Below are experts of layer 6 (counted from 0) of a mixture-of-experts language model. Rows are named router (the router's row for the expert), gate (a neuron's input weights, with its number), up (a neuron's input weights, with its number), down (a neuron's output weights, with its number) and show model dimensions 0-159. Each number is 128 + 24 x the weight over its row's rms, rounded and kept within 0 to 255. Numbers have three digits each.
After each expert's rows: a language model's description of what the expert responds to; "gets" lists some tokens that make up at least twice as much of what it gets as of all text. This comes from a sample of Wikipedia text that the model never trained on. Tokens count by the router's weight.

# expert 0
router:135103100186111129111129106110083115135107106158113138148145137092113116138154149170131134118153148080118172117120182110129104159106153132148104088082135117099138133138131161139154114107116110129136141108174090155169179155128163116118144147154090156090100155116133206129083115117149105123105131141117125142119123155136112079135124124091119115081166098097114144138142103161161118100132151105124132118106117131126144155124104120144147130110107100121135155131120083124130074121109142
gate0:136142150127102161135125159137083146118135141133141101161102186139127156110088143153127101127135094110147166129175144121116079106099134142127121111128134141126099078132142160152142081146119137092139157147088099124090202123097096124133096132095116096153106103137094137131141133165113144118114171144141112135107113130135126119117124135134193102113136124162121132125124131110135109156143126135100126126108134094131140097130125109150130204097140149160114079123084115110188121131103135
up0:143100157129083200118122158135120118154124141110110120168128122115132171136137140136161135101108107104202139134128141136073099138125113136082154092119137142143092102169097135151145116111087148119136118147122103124102159124118126096090099095169156090127136128106142128085166171190135145133091127127111146109123107134125119131142141101116144126128109143120116150124138120110175095107121122092136150185153117094096131091096118136125159170108147144131127102141128135112117111136130076
down0:127134151133151091124114121167129155140140123106171142120132124133072146100130100144104157120127162095148144095131152162106127146107143110135146164092081138172103119076145124144104145162123092110179097096108123065159100135137110112091128121139152101122112122111150141144114116146156125092123183142147158119136151135105102150114122104154174137123147108150139151168096121099084146122128165151099100125134150123141146175117129115109149155106125104117139139091131099116187157137093123
Description: Word-initial capital letters starting proper names in sports tables, rosters and wrestling results, such as K(azuchika), B(arcelona), E(ra).
gets: " A", " K", " E", " B", " S", " T"

# expert 37
router:169116149173105126144114115162134109139092104152133128118136125099151123129142125135129153115147122129106140106151141090130149122097124119141072105091148136127118109143113140104143130086127122103149113104099121149140135141155149136081125142093082131113122147061129158160085067145162109101112139124111148109114135141139143111130095103068073109112156102133133128179135082164162138134114168128114108110112130100136154128147120114115118177092109147141141142165071116120137121182097142
gate4:113109118113096126084152108156130131104123107141136100120120117144101157139127111111132171105114167118125138072115137133135171144094129102134131105094107111116135132116087104131139151166166163096113136145117115142171141109140128149119153136116149130124124117111098129157120100170091157137108163121109118166123119174154165148117131120102113124126168160145174116162128163122136169121126119162130124114156170065111132111125100147159057150142112116170097105147090108081166122100089129
up4:146119106148109141112125178089171118161113159093135153170143136088095128144136126129107105154176177122131127118133137072159118131111084124151156087125122120123083124185136136123131114078157111106147084157142133140111083107107120124156111111164152133164132124155121106135153157108141091096139137095165147134132138145136108093146131156146123127102077141151143148124090125139098075119161126127124151148119123171137139107150092089152136142169130154111107117103127122101142130110111154
down4:117135143107141123142139158137123138158137129117129162130165104127147142114136155128117113093091135126154136073111111151172137129163177183120113123119114156120166139114136106119112161163175139165102103155109158093128122146168108135092118169123123140148167098135137172100123122130124165179125130142123149154111148130175120102105113157169149139145114132149081089097148134166133146122118109134124109160130167102121118122157095148128082164152140137122070104135077102135093144138152145
Description: Final noun pieces ending words, such as -ion, -ation, -ment, -ess, -ence, as in Leg-ion, nec-ess-ary, Provid-ence.
gets: "ion", "ation", "ess", "ing", "es", "ment"

# expert 24
router:159113117123096148114103128198125131127121135130159159145147143077112074155161149158129125103123132117120128117130120108107119075123124105133094093136140092110151103123119145142118122106109158123148130078145096143137127125141172127097156135122115141123080115115108141146070104136148095189114158120119171136094124145162118088139128119117129116105160143115116158156127145131144101114145144122118114074129151134127107124161122116155078143132105144157134133148072090126149054145094139
gate0:144089132119131132110148143106089105136096090165178120100091094081120144153179114155087124115136140115128180122138125175154096088150140102135129134113158117119181133105126100133168129142137126107148132101115123103137106084128126142155107135144119129143116149135150142168130144161122153133170161134143139140058130108136146096112129108168117114142082086103088109108149134133129127114156121139092133129170171091135133119143141143118098137093102147125114106083127113141152159122085154
up0:117102093106141144096143147115099107178093127127130108115128118131111152115110126119090104105089102106132142085145117149190134074155123137146129114140171084126133135156132123113133145122184123075138123102162132139148102121117137138135119122140124094140102121137114111178162146153148112101128122117172140159076114109129187153133143129155171109110091077091113126122112168106122131122114103157163155100157121082176148098173139132124104104100118111122132139101143122130139122141107158
down0:151158147128096145131148160122148112181117098149095157112116150132137136184115127120132142191115145157121109096119144136160131124162114125169147163141103138154139122152083147134077129122186130123092120115106148163117073161145125162146133169107129121098132145094139140118134110121114161115121124091138139123135155108118169121086147157133081125136082124108109117083105130111106103121149138118112174126160103165148110099085154128147108122109113147135106060101127121143111113138146142
Description: Pieces that finish or continue a word after an initial c or h, mostly or and y, such as cast-or, cand-or, Dail-y.
gets: "or", "y", "he", "er", "ar", "ate"

# expert 30
router:115108086163107137133149147126122112114118122140174142115116180101083109167106163151113116106120146109142174095118118121145094151132161124144097122101120058086154128155168135122151118089098094127155116123119066128119132100136134127094137127151115133097105173112090127153141102123135123145150100174173121129144116134166127102152116127087118087103170101129133156111130080136159101118122138105123130118096121125118143135098111124114141135117136143130119160136096115079175102141111171
gate0:172126123112108155124155140164128130108128102168134181139110128122088103109108085122148101144140150079088120073132123125113121102136156169143121122136097162088108181144139109130122130075108129143126116136136094096159094152138095075158134132132127157134123110140084107126134137081131120131138142112172099121110139141107141097131127075158174133106100131125110125131099122153119108153131092109098101134147132129113108054138136118129153129144140169119181128119127115115124137176134163
up0:141149110140086164116113163109118165090130126159142147110096139089106118124102147114102126098138133113111150180099107130120118131116132135151103088111122112134100131097179153125115148086117096145110158105152116123156090120137154128134156104132139138104127125128144098120146159128132140135141084117158070108156106125200143125129124122143121119157106117128120138137088111140173055173125143115137108164169126142146117153132101161137152125120113191175097106146125107100157093131132158
down0:117146133134077088068127156184124124171117142146135133099116143102105122130108125175137169135111115161130135132140139146131127128120085104161127123124146153137103161143179148095092101156138147111118136142099143125138123121141113096123115123167131175142090128108111123109132138122130155087121122139168139098140139134139125113086124138171160119151097132099161072132103092074147133106158119124153175134110098162138074091125135163105103123137126120112135124139165125124131128097075084
Description: Lowercase word-start pieces like b, sc, ev, pl and inner im/om in common words, such as min-im-al, ev-idence, pr-im-ary.
gets: " b", "c", "im", " r", " sc", " ar"

# expert 53
router:144111149183135132120153085149155085099113116149158117154114116116093102149144142157120122088159161135072128135126145111139103126121165122183109113095132084084154151143115130113163131113123121120154162119122095117133164089126139170114141140147123157131108171089133123140105096124136120150114155171152121115131099137132119103175100096111108116082138118107103162141126089155144115122143121143074121082074143106097137153141128103127095145120134135137103146155108105102132146109080150
gate1:118130099134129174125126115118126107121133096122102150167134146094160161141106146146094147126144155165135128181123115164125159180138183147160131139094110112111169131167153129110133136121074172150108152151141114126129162121104143102114138146125114165142119138107146122112094143101147137107126156138088138159168120159137112096134144178136104152149141150154057162138117078135145152153156139105109147098107087110108154056114090119123123125116112108118132131135115117106105132144109150
up1:114135164128089134147141134145141150123132110122104129158152142124146131194143146144154110122153149163125130097123158151135135147169122140135112112114154096159101123137122126151167113164145126154134111154145114126161099180140127122055115167148123116121139099105135123107150113124135154156122109159136130068097145176103122109120171176183124156129116138133149115139087117135153158151138174163122127134103123175146169174145125154135119105152085149111126130139085134175165109141142130
down1:098123152111156159108128107119129116079109130100136120147178147182168118121106121166107140122128148107137117169154103116094126122145123104112108121102154126163116146141106143126145137157174114099102128141126114152136150157130150124107114126157132181102104176080122135094117149089152074088123153164180121074152157115120084123162154128123129073150136153098093141150126123146168142164104118117150109134158126149098118099121123158139166148136130137145084147122163119153115129130127132
Description: Commas ending clauses or list items, plus word-final pieces such as struggle, shuttle and size, and the word but.
gets: ",", "le", " but", "),", ";", "el"

# expert 22
router:141106137159121139094106130129109107124073152132125124165134125072142105151140127141097152107133129082124139129111129121141124142111127118136088080073149068144158113149137136140123134090118088108121129124127099109138145067155145128115145165120105155101100129131104189136082099127157133130136111180115147122129109123139125085130109111097103083093128121143155130145116116134187098096147123140135125107080156104120152149145086133136093161107119116165114125144083087125137140150097136
gate1:103119091129078130138118097107199125146092142105158083130074155155132094102144110108158126088114133151143131123155124133094120149165128150160119096152116175161077165162136115098105120129123115101116129147111125142098151111121114148093140154116124108110135127145131136164122094068141140079126164095111145138146095149146106088141136118131146133096177144134147159130145123140114159140144158149114084162131112154127088139175138118132130132141114159161104148138104128093110126131104148
up1:137119101149130117100141144123101160100143112146147134131091115122104132133167141150129129181111140135100121109126171096129097137107123134115172131182123108153136110124131142163134106104165163133145091082150124125151070133109127142130134145129139157113110171075154145136162162119117133134164134135150122075110102126142150180154103107132120134140118166059103132137106129141168157123098165146075096148158101126118170138144125134170124125093138134148121163114118126126183117147104154
down1:076095104125145109110128185147142162104120143126147139133093144132077143124129109107152147121139129147156180134114120091119170087150144148167109135100107144139070152117167115113104096147121140133141142115117153156111159133105137164127135112121094141126135098117140140135124130163125137105125135134113128121125119084103095185132170143130137091085170115148102117131170111152165106141196143154098121132147119154110128137116122114115133103080177132134121170147132133168121153160126080
Description: Single digits, mostly 1, 2 and 9, starting or continuing years, dates and table figures, as in 1970, 2017, 1566.
gets: "1", "2", "9", "8", "3", "4"

# expert 60
router:127092133153116123112112100152115118115093134152156151135113138122086126170138144157090125131158111118107178108145175119127114129096114142144124112083154154110173099127150138141142073081115106082118116132100099132113132140108112132079160174138110107085114121115125157136107142134146143100120178159111118140132152131134166115140143103113146098073146143118100145149099130158164097106106178120124076090115145128122134133136125149147122124124112139153125138150128087120146126170056157
gate0:132131139143140128130136115164123113157101134082152177146128137115131129127066092157170084109147120145160132072121108121159105161167105139136130141106114113131135157111111130107091105123127145121168134146088106120106135113111161126132108121105121114130146107145155183135127155139131104159128183141109090132130100143097161108115171088144139163128144108128109141140121140131141118056132168085136132126116156147145125106110090148138068145097143120138176103150124142167137093132085127
up0:107165150131091082145151079134136132103153142179190141133116143119131117156128154113124126137135106124088095104136100151164101163162122083160150088125136140141124119125153130117110112146165153117136115113129091131136138140134135148136113154135158096107162134138122106082164161075146147174127197101127121126109134124144128141129125119133129150093095115157095154146106108183129147168151090125132160111145117155120143147128093154129086144116124101089159108131137125167143131154097095
down0:062135117134127132128118161161138129132101079156115078101116143162119132167175112147117168151136110137119122192134132117125150159116197084142129157138130121117119121146158096141127144123134133129130162116112097160104129161125130130141126175082157126147113116125114098168122139157125116161139169102137131103129129112134101133114115140184129120104127148060111108106100125121112156142081099117140137124127114120152154131179108161136113118109142107095106171133145156139145137173163150
Description: Section markers ==, line breaks before infobox fields, pipes and separators like ·, plus de and pre pieces, often in election articles.
gets: "\n", "==", " de", ":", "===", "|"

# expert 33
router:154100099154077107104169131124113138140102152148145171152116145089088125143161091138103149118122154072090152078128148127140168105128122111149118111100145118143131127170149126109143111120121088119144172125130141123149126124135153146089142135120102141104095147104101130124138091167153101106136117113115127153119139148129144097141122129095111077106149120123134146142107129166164127075111126133135117101102113122081184147118142105146109151130099162119114149140056135072130140169111140
gate0:127148142164140164111154127129134113131171110151162116075106131093146109095119159104160151180159127126130087132136125197116086134138174133126149105104101085114109114137140155143137095157137150144155119108167134130140155092112139120159137111165091106101106134125092129138090134066097091126107114158090123102148181155102135096146106124141127116093120128181132128113130146157105163133137109140125111158127135117118128138155126082152138104102111099101112130141117085145121115123091131
up0:143128148138138076105102134127149161137132122123116147120137172154122149127128064116156114136138114081124102151101147144167125097118168128112132117126088122166149123123132088082144090105134153130104096146124123162105117090136101108120132122129124157118134161103100153120105128096158101168161153113136128131101130203112138116148143122161140120085099095174135102105110156091149167073097151129113111172138110155112155106130132112164131119132132146109117150124116107064152153139134134
down0:143118124158126127188109152126157110100103123178125119101153145138128118134141133111113127079136138126161120122068142103137064096108153130129107115126144112127124103130136115146105130114095153115099146105136187125131127142100114095103182145120120155091107129119139127117153147127122105140142145129144112098137119142180168126139113115153115087100111146164119143150103141091089124123097119149080126181105110163126172100111153068119138123124161124133100138074121114109107130168078147
Description: Mid-word adjective-forming suffix pieces like -ical, -ic, -ient, -ial, -ive, as in insufficient, circumstantial, cathedral, international.
gets: "ical", "ic", "ed", "ive", "ant", "ial"

# expert 6
router:110090123170079141129124122162117108056054115129154122125113116112140089121124151135136125102134127091134126091104149135158104134102147129172109094125144075114127115157160119119170095121120114100139120132157113115120128104144140130156095175140111090094145159087087127161108126104153102115120127135137130102094128125124156102169116133075144093106135138137110130157134141121142112129123134133156120116073149122139145142144166146123098132082117116177113145131093110114146117173083146
gate0:113117141107170081128170159138133135114091108121130121123137119084123082156109153146131143126103133142113135122131121131127140119180135135139118132139139151081156132119120124099159148135164114129110117192166153107134143153120120145166133127123074122147085101126113129115106167156125120129158137157120122181135074109097106133120138121094157116117103116082075132109096137131111098136125120157123113108150179091172103138144162102131151137142127096119144110185098066142141158122097153
up0:108160140141166166135123097137131146148082143131140149155115141132106184116143117197103125100112098117088085098153171157091100081181173122125114130120121161097157157130183125145164134113178122128135148151110127132111149093120141131109165123127159155145117132147146157100094120125155063144131130121109137119104130130166159107153115143153149142114171106114126171116109121165137107137116125105117138126116130122173097148142101104110108142121128125136130147123117152104077101127134144
down0:156123117139145117147133167137171155121162083122136131106116157123150112101117128116120131107132146131141139151163133123106111105133128122113135165076114115087122114110146126118123101134114171145174152150100099093085147160103123096136134148147139164162145115188091135148126100148141111137145137149082167136098126150121115129158096149115078113161130112170109163135097156128050085125131122131176140116079135135150104122152092124156123094158126101152117151160154110145112135113137092
Description: Word-internal consonant pieces after a first letter or syllable, often in names and infobox fields, such as A-g-ent, Ger-h-ardt, in-fl-uence.
gets: "g", "h", "ut", "uc", "l", "ur"

# expert 2
router:111119124150140123099115113161120108112076128164146141124120124124139109125139143169127138121123141163093169152122127138123137200142170120169102089131113120127163130166139167134112157096079099109190107143114124137141142096144123146118164132118092149129094144099102105125108097144147116101113127151117141130088162141141156079154112105114143107101167096141119139155096102143139117135143151174112108133092141131117150172144146101142119135088103131114113145136094119110178144168069129
gate0:128132149164159109095096083146117159123136104143108158098133109120149102104147143144143113070147146147156094138136141104162166114148176111140116109115159123118149149065125158121121122168101090111169150114156159121126104136146140111123130118095129162143124144101123155115136085132139102095126150116110139138078137130096145092142104109151142056128127120117141103125144154149115079120135138158141074088091143140142126145188144122127121126126119120083128120150115063129120103125113129
up0:150113161167089137152136163121126157166104097130109130117121118131158121099146150129141093107083143114131142136154108110134147100170127124077121122112140134072117120091120153133099085162081128077137122104156120084127125131149131115113142141109101129120127149095143116144119072114129102131133094128119142132067134091084125092089114115124120109107119090127124128150103136178115117114112115162118107117092155151153115140165174104176159114129149144111138097148111102172155128156113167
down0:117111145137135136125141116146141083127146133103102110116129109154083139133141132090131109174158116194107082155112136122113120085111106127134109146092133191183141100131132104137105159097130142111031147120124113136100169136161117138124150090129116155083147114161173131104098125141101141164120141083106130139114108157127100135120129163133090149138113119109174136139105130153095104121141108133157105130136084106134108119108153107137123119149111168137149111100124109107131156125137153
Description: Relative and linking words like that, which, where, there, plus word-internal pieces such as at, ater, ect (Latvia, Snatch, natal).
gets: "at", " that", " which", "ce", "ater", "ect"

# expert 16
router:144110097125109119104142152160110100106109149161118127180099146112085122147144137130118126098138142113117143082131126151117106153119159113144076134119146111094140146161114141126139113095133131140143140106132120084113152091125162135096157178133118142143097138130110118155146113124132134145135135184160122124102146156156171121157087128135127123073164110147113137142118112145137117144137125161109060116109110144091142121128098132156094149070088129147105173149091094157133097167069138
gate0:150102116127137082099073120142103094096078115123113194162140111122138102157117120159160138089140153137131140111124129143105111150110160075136118146141144125133121150130130105118138155096181141122130142129177097112111125086138110118118146151122135091164098135144132094176128118107141168163125151143134118144100141161142152143145103146132128152125140111152132137108132092130122145126124117163118072117137122124113115127127104152159074127108125134127097106205100085158121087156089144
up0:172140153161116157107150098131128108084138176142119172166152119131155150136094140138114127095120129122139112119126144159122067106110129144124086166144119100133118142144166118093113163092158133155185107124140115078117166178123127143107103144081122150167152129134118118123168095145125109141094127200140096123114147153103134128162124140129155136121120156151125149123145125119139121129157109120075108123142108154087123140091128167154118129077107137135125110175110115124118092125112126
down0:103138164142123156164169172172157158126132147120167124123157110128147172098131137147120131130152135142130104126159119155133119144160147109110125142093122136113139175159093147162123120131122168118106132101165147110136112165154124133153109096111164125101138168103131106108143126138135177124166144112136141120088093122158122136133121123129150119154138083171134093139094139101090171175153131105137148102113187127162076123122167098118139116161130107140115075104116110147114125112177151
Description: Pieces like ir, is, as, ac inside words (firm, spiritual, decisions) plus the short function words as, or, was, is.
gets: "is", " as", "ir", "as", "ac", "ic"

# expert 49
router:137046119159105118143147127160125114126114115130139139122143142080117118130174141091161144123145146118095135114113157097115124128104108113143123113078147112133121133147148200138143066112145113124161100129106119136154138133170133124092143162131107128114121141127117166165101089139173120149106133130139115121098112138142139073130080127130115108089128115107126138127073112167129137098153133167140070112087145119106155164115121119141090130098132149122112166142081098128130127152103144
gate1:127086109137161162157096124139115143107113111126116110152114108078111103097135133129114159136115065146101159074159143165119153165117126177125106100130128141139090116136122127131095125093102122191165108148116152106143141140152105133139122114129164142096149121072141129157096086147125126078126108105100130128099109155149140124137149157117154115126140129140139141100129141156137114122110122162124149171165109140121154094113138160083140111186117120125149124124152168127161142157076098
up1:161115136136170128109123104103145113181099121117139142139088119166114110110132109162127086060135133166120091128125161093136106132160147102144116155127155145124143136120112091091133158159113120108116149117155068152100163126154145123101124073153124138139097115163111142134114149132085128102120153153115116157099134123120151130107163099103140122111124088068090128134120129176136149120109108106121142086093149096073135125152153098157103148098123104116101130128114109132091125149107124
down1:079134124133106129117138161154116132104111137140108114085154140160096106121127154136141112101105177132105119109082113158120136134152138121090136102112117132102077091147155121111118155118116156123137103080103118087119133149114106122141136154132140151096121117136110099125141111149129165116113120141115087117115117087151149170083102124082093131159132096072160109111148172094079075148122089166100139104136137123111195128175128134132139142121162154129117129131120108126144160145099108
Description: Country and place words, especially States, US, York, American, British, plus pieces inside capitalized names like R-A-GE, B-ost-on.
gets: "A", "land", "ia", " US", "ry", " States"

# expert 25
router:116094112145100117072128122156145106103064111165131137126126139088093090119131170137103132121129129138119166120140125097147139110146138102146128094119157087105124143155150166138151101102105093144150103108111099147148160155110150149104156146134091143115088127098122177183104103141162111158128148147152139131114115124142133136157121094102114113113151110133165153135147099168181104094132147122129079121122116125074139108138122102143109120125120101135105156153140100114121159118063152
gate1:164124107140096150145173100092110144139116099149130150156118121114164067113136130133163114129101173087088142105134157170137106180113182127116085126136104112137176127117145115092136121119114105103113078116170137137140194107132146177113118121141116132145136120134121148098109090103173117141154171136133130179112131132129145121116129123114091113076149120115089150121096132108127160134112135119153119111133134132161108127119080130092117142084079114146122135112115126137145095129113133
up1:113141090109120112093139084131143120156110103118135175155109156142108112092106120117166102153094106136132128155146132187103110116158170144097130103106087130160154168105134091098138123145169134129112101134113166148123156150110134140168137088156095154147149101115131146157126094134137101146151143150152140150101156104101120141135139105174133111124116088140153134088134145121129161113138131128096091104129101152132063121101125106113130100151078083130136121116150122164141150089114094
down1:144120109132129129106147122102036119162106113114157111142136129072189135138132125127151093079123121121132123124118128100165121157108130118165125134118121099143170146131133106125109070130153142126119120103102109147098096101141150144091156142105137109113078113126133156097120121086120168114140141133098141137130151145090079075106129174119106119101135129101142130140135127144103096150105116110163164101124137116137131090125114136112112141125141139093156136116087129148121053145165137
Description: Pipe separators between table cells, especially after numbers or names, plus occasional semicolons, colons and slashes in lists.
gets: " |", ";", "|", " /", ");", "→"

# expert 14
router:114099132150120101091104115135096118089097112152164143123134143113137125125122147149109143121143177103122147109115125119124141130157145129127109098055178100090154081146136122133134090134138086092121114130126099156172130076142108146127156120142105116092087172115119164162110092111146145108135174154135138132121143187132134095131091071100115105103137131096090135123155142163131108118114109129140121112135137111108126163130136144130121134108120134123112158151107086124120074149075158
gate0:156055112155153130086137128101096102110105092105162165152107112112157144160166113145107109132172140130103161139127158142133145102124105094120147104142157102108129102163123134099127111137107101109099121161105092126151123100111139171174138118168125140083145152098141125151103148133126147108105160147111156129099134127131160136149116130135117149159156101155090146139154121159128107156120139111121156096123114108148145136156130150148153179124150104093170169120160083173123129112090127
up0:140108156156129095077166119100141119069135150139154128160103112108153175143110151127138127145156115084086145126087162156163134127123172111119117137120142098103116130135152156116108118136137121087132145159142130165152145130118130104146139142128111122119132143140135142093116142171106163091122100139160141133108121106129167110154111136133148139095151115111108123148131106158143116101071099099142178106132144117131129146113146158155079112120129101141142188160150063068148110160114130
down0:116157148140105133109135125114129139145115170165158172075067073129136153127124123099169135109102136118115127119121143157134138103135158112110154136175159123150136110117133166153152161160155144103113151160120113131114111126153089125125177164152174117099124116124123117081126140124155138123139151125108117132163117140140129141128122083127104106100120137135137176103133118128099165099137120154120126137110148120089126087160147151175112113060149128161168102075121124107117155180126122
Description: Mid-word fragments of foreign or uncommon names and Cyrillic or accented bytes, such as Dimona, Dimitri, Kumichō, plus the digit 9 and rem.
gets: "9", "om", "el", "av", "ug", "m"

# expert 48
router:142105084166108144096126162129091136114115136146139100189133140084140096130149109137127158119155151115127141101112141130143115169152141103131092086060137077113167119142142136125171131108137112118149125131142084148101133092146148122148180158134105176096119138132110159129142099142141115108156158138114127127133144141120124091117143156080116121113159146142122176132148103136197118086129142171124100094102121104104140126131110117099087146130128178113121125138114107141135113147088135
gate0:167102106111131133096100162149166179148120174126124141173102152061140129112112118115130178142132127101130148156113120103115156101140149121144126097134091125132157142165140130133098124138124115156101104173126108122153187113115121123107134132136114125120113137111134132153117061173103102149101146155137142113118112157121144130138099105127123160142166156106089135128083133126141169125110128130166152079144140162122111130141100135127143143112097143127138096123149137140121140216110168
up0:129114083081143128103115133100134125128098152081147142091066170081109136150152089136141100146135091129144135148129093144095117123161157123154137139122093109149103150142110145134173122125158140142093154164160129131138142137127139140149148129139126133118085119100131130131103130189110090168153177114115144149122174135128097142130136118078106152101120156129108106120147136115153156125099119132164126120137127169151104116144107133127133148127101135079154097163180147111156118180123087
down0:119154140085146104160114126126142120137126126104129107123093142136147210148110108126138157112127115135147131141098153087174136109109105140157139154109088146118125103128151127165116116101122115125145150129121155117147153108101157110076121146078115149127129121137183117107102121162138145064162135128125101126123160109050106173121136100148117113093125150104162144128113124140147109114098113138105112139114122133168171095103152142148086106116105145155166166138111128123125087132087115
Description: Digits in codes and measurements in infoboxes: ZIP, postal and CAS numbers, UTC offsets, km and ft values, such as 72562, 5090000.
gets: "2", "5", "1", "ar", "3", "6"

# expert 45
router:158086077146111123088155112112092101109098111139137129136162174113104078171127122164115144120137120100123177114082154114173131134119144132142127107086117122104164142169134157122098133119116078112128123131150105165135117115117177127100125139149089137133111145126123144166115110126166134160116152147171159131094158136135122097150142098089115109102142141143090132164145082144157115094109117118137131101127127131117162142141124151130120126116093143155110153152121060114122093141115176
gate0:116145150135109099121138111156134124120111098102163108168139138128112086122147103151100164153148136134117119145174133202131103093146143141124115185105111129110149108134162159126134130111159132121129126144143129129127114122149139118167107094085106102131148091126127130140176072129114105146137124169140060128150111117152166125094134097143120135122151123139138153160122111111156159119094131120115143081092123138148148112138143151103104113108062190119094151127120099093083147110145125
up0:161108095109109150137123138178178157115107122134128142121114137106077136129129101116132139113150131104153139140156153092139149160096121117109146126100146153135146103130155105114116110125151123121120101143107144127154089115125155113154160185174148121168122135086128118147121069147182085100164144114128132135149083118140127089110137146089089127125184123128156131147180119123124117099080111093163129104114106147176132094180102103127126162096119142159120128116144153120108120120115131
down0:156129109109165114132156108165159068137121169136152140128133131132142116118121138039184119112129135091140121141113120124106145102139122112147155079116118144128115106163157139135131167116131111138176139139176122113136151153116122117132127096104155121162147130103159119148157103153107139115142174099136123136117156150125110144116121133123114099143102120156146158083167141128101138112078160112149079112133159134126124132128090139160102162201147114136106110104133170148098156148112110
Description: Single initial letters or short openings of words split apart, like R, N, W, w, o, e.g. Road, wound, windows, Loop.
gets: "o", " R", " N", " W", " w", " O"

# expert 17
router:131086121176114123102112115134070138088073094151146137157114140131102123144152125134140143113130137118128155110091174133154082114100129129156133102051102107118112142143129138121121112108140126117144161156148103150155141090149146133125118141135114134124129164137105169197108091105143136124132158175165125129114124145101126098148115111093120134093157120121124146131127101141155104107119143104101115099126152147118114125127133130116108183090141127148129146155090086133173084147069147
gate0:122122131131122151139132139106140122155162123103133191119130179100128132160156091110148119169158123170140129079098136109111105139130129137165116112098112162105137098136118141161161094128149138100141151135150115137156112079154118131143104134173104102099128085132102117140118173183129155175110118116079137101140133131115134112091118129110120121101116090080113147129134110125130109131156102137107109154160112136122115155100133118084104128131173145186154109158061121125138113119094153
up0:139134149140139146103140150140171097090114109113146185152075184105136116131104112105146140158128139131099146109113137107144075136096107142149126120101113114129134149159110130140163087092150141094149150146136090146118101085175128105138117142161123120126091118152127119149132141145131152183157110144135185072126126131114128123106119114121137138133109132090114143125130131116168101106145100156106114140146097150135122188122133120116113121094159083161128134125071135124187090135154107
down0:100163159086130114149106163137150072141113107142161126114113117158163145171169093150086140124130096126100114156097090130141090111083118115126110144091163127137107108093121121127158162118142138118121106082080116108105103139107136123111120118131140126127142113215168121117130120138095125138146119134105154122116123121126130152121140136127111123107198147141170159132109111112100107137098133134112172116145121140126153162090133127172144101121096129143129151102143119138064143090125116
Description: Line breaks ending rows of Markdown sports and election tables, plus table rules and column headers such as Result and APG.
gets: "\n", "|---|---|---|---", " —", "|---|---", "|---", " W"

# expert 9
router:157065108144112124093131094134100092102124131138131148131134122111089119147165134135152124099171109119104143098052139110140132137118155099147125117083141061108144119162136158095158123099122103127120113139102136140138149102129135136115165116150135134107116147128127177155092100123173101108101128133130133172134127130131146084144115112080131095126146139128103141116140112138133085093142177140148115110078109135116176133150135091117124175121136102151100145140125077147124124139093165
gate9:111110131138112126088130168150133146135131095157138137113145125125125120158143112128121123124116116133136163119124161104102145144080113162100130125127119097105128113140163177145158092146103170141137130169163143126113145133136145171103158097139140119051095143156150144105113077120130100136108085108090131166115095177098136080123076154105092075149146122080146110149108088095097123132143167092113111154127116105143119143134118123125129155132128115114111137126119089160140086118102115
up9:132101122127106104107123125136114142133136142159138146149139134135128143147120155105135145166095128112140161117154146101136099144141108138115117118109117100104074107157104164173158063209151125130139159156195132158139117137098138105136165123111120144088154116133133149141103102120113137107094114105085146149108121114133146099104108145069077115111141092076164132105153116109130165121149136114146126132111164093098139116131118148115108144110130133097139104171120101109114134152070135
down9:129166105124146149138145119166136135143089141089127118090111148117111116150179135122125113110106132090146135130106162134075132111098070153136143144131110108099132135090154127119128120158146150114088117155106153104156101112108125117089164096125208086123130086134104076126167105140123167147132113120142137125129108129145116111121111134069142148156155132123130102144130113104084137123087127103157120103121141112095107160099127081122129171094116087132136159117139088151102101110125129
Description: First word piece of proper names, mostly places and people, e.g. Al, Fran, Ar, S; also mid-word pieces like au in Milwaukee.
gets: " S", " Al", " Ar", " Mar", " Fran", " R"

# expert 58
router:124092121175126114132111142174122089138103126144147132148141145127080110139140147127129132122144155122133143124113149113131110123108134124152118081067132087080153110140147149121144122125108131127209132134130089115140130127149175161095108135120116166107121148114093164147101100118127131140131161149133144123102125121106129090125091088109124116080152124135084164162127108165179103115129149111136103115124107108061158147118138105140093178097146108167111115164109120118160131142092129
gate0:127075132118133131116129151129129117115149136123164119169136106139114109132153189098141117105097160119156127135091133083138149091090156120158145138125110145096131108130142161135122150128104130131128125122191169080145100119149150174116124106161129173145113124115139109124103144146118108118110138091115114128118101156114145123130127113081089120090145089104135148174162100127180073112150143084107096136133155111139114089123120122097107104093147126148101086161078145112153140114146108
up0:128118126167073149126091129126110121154131117129121158181128099093160152133142107172139141185128171121129136134164149109147133181122142161137123124154117126124117131132133121140136110129122097091114165121131079109117108140117141091099148164093164156104127061133145149100113116153118142125126083191160167123107145138095099132121143146137105144120119124152140139145083146117159127124077137132139130116136163124144154131135092164143089104168136151158130159113135127067135090126147140
down0:144134143156103129165119135156130122103090110147099154135112122113141192114151139171140166153068167127151161139118104127098132157105134110122132113173121114097131119136113169173142154134154127151151135143177123120080166103125109087147135117152198148116150129139133127140121103166107173138137130106149163099138100103119103137159120115116099108101122072124115154143181104091098092130148128145109160143126109104131141149139153139103078127161158165121141121118142134129138124123109134
Description: Wiki layout tokens: table pipes and dividers, list dashes, semicolons, and heading words like Early life, Career, Reception, History.
gets: "|", ";", "-", " |", "\n", "2"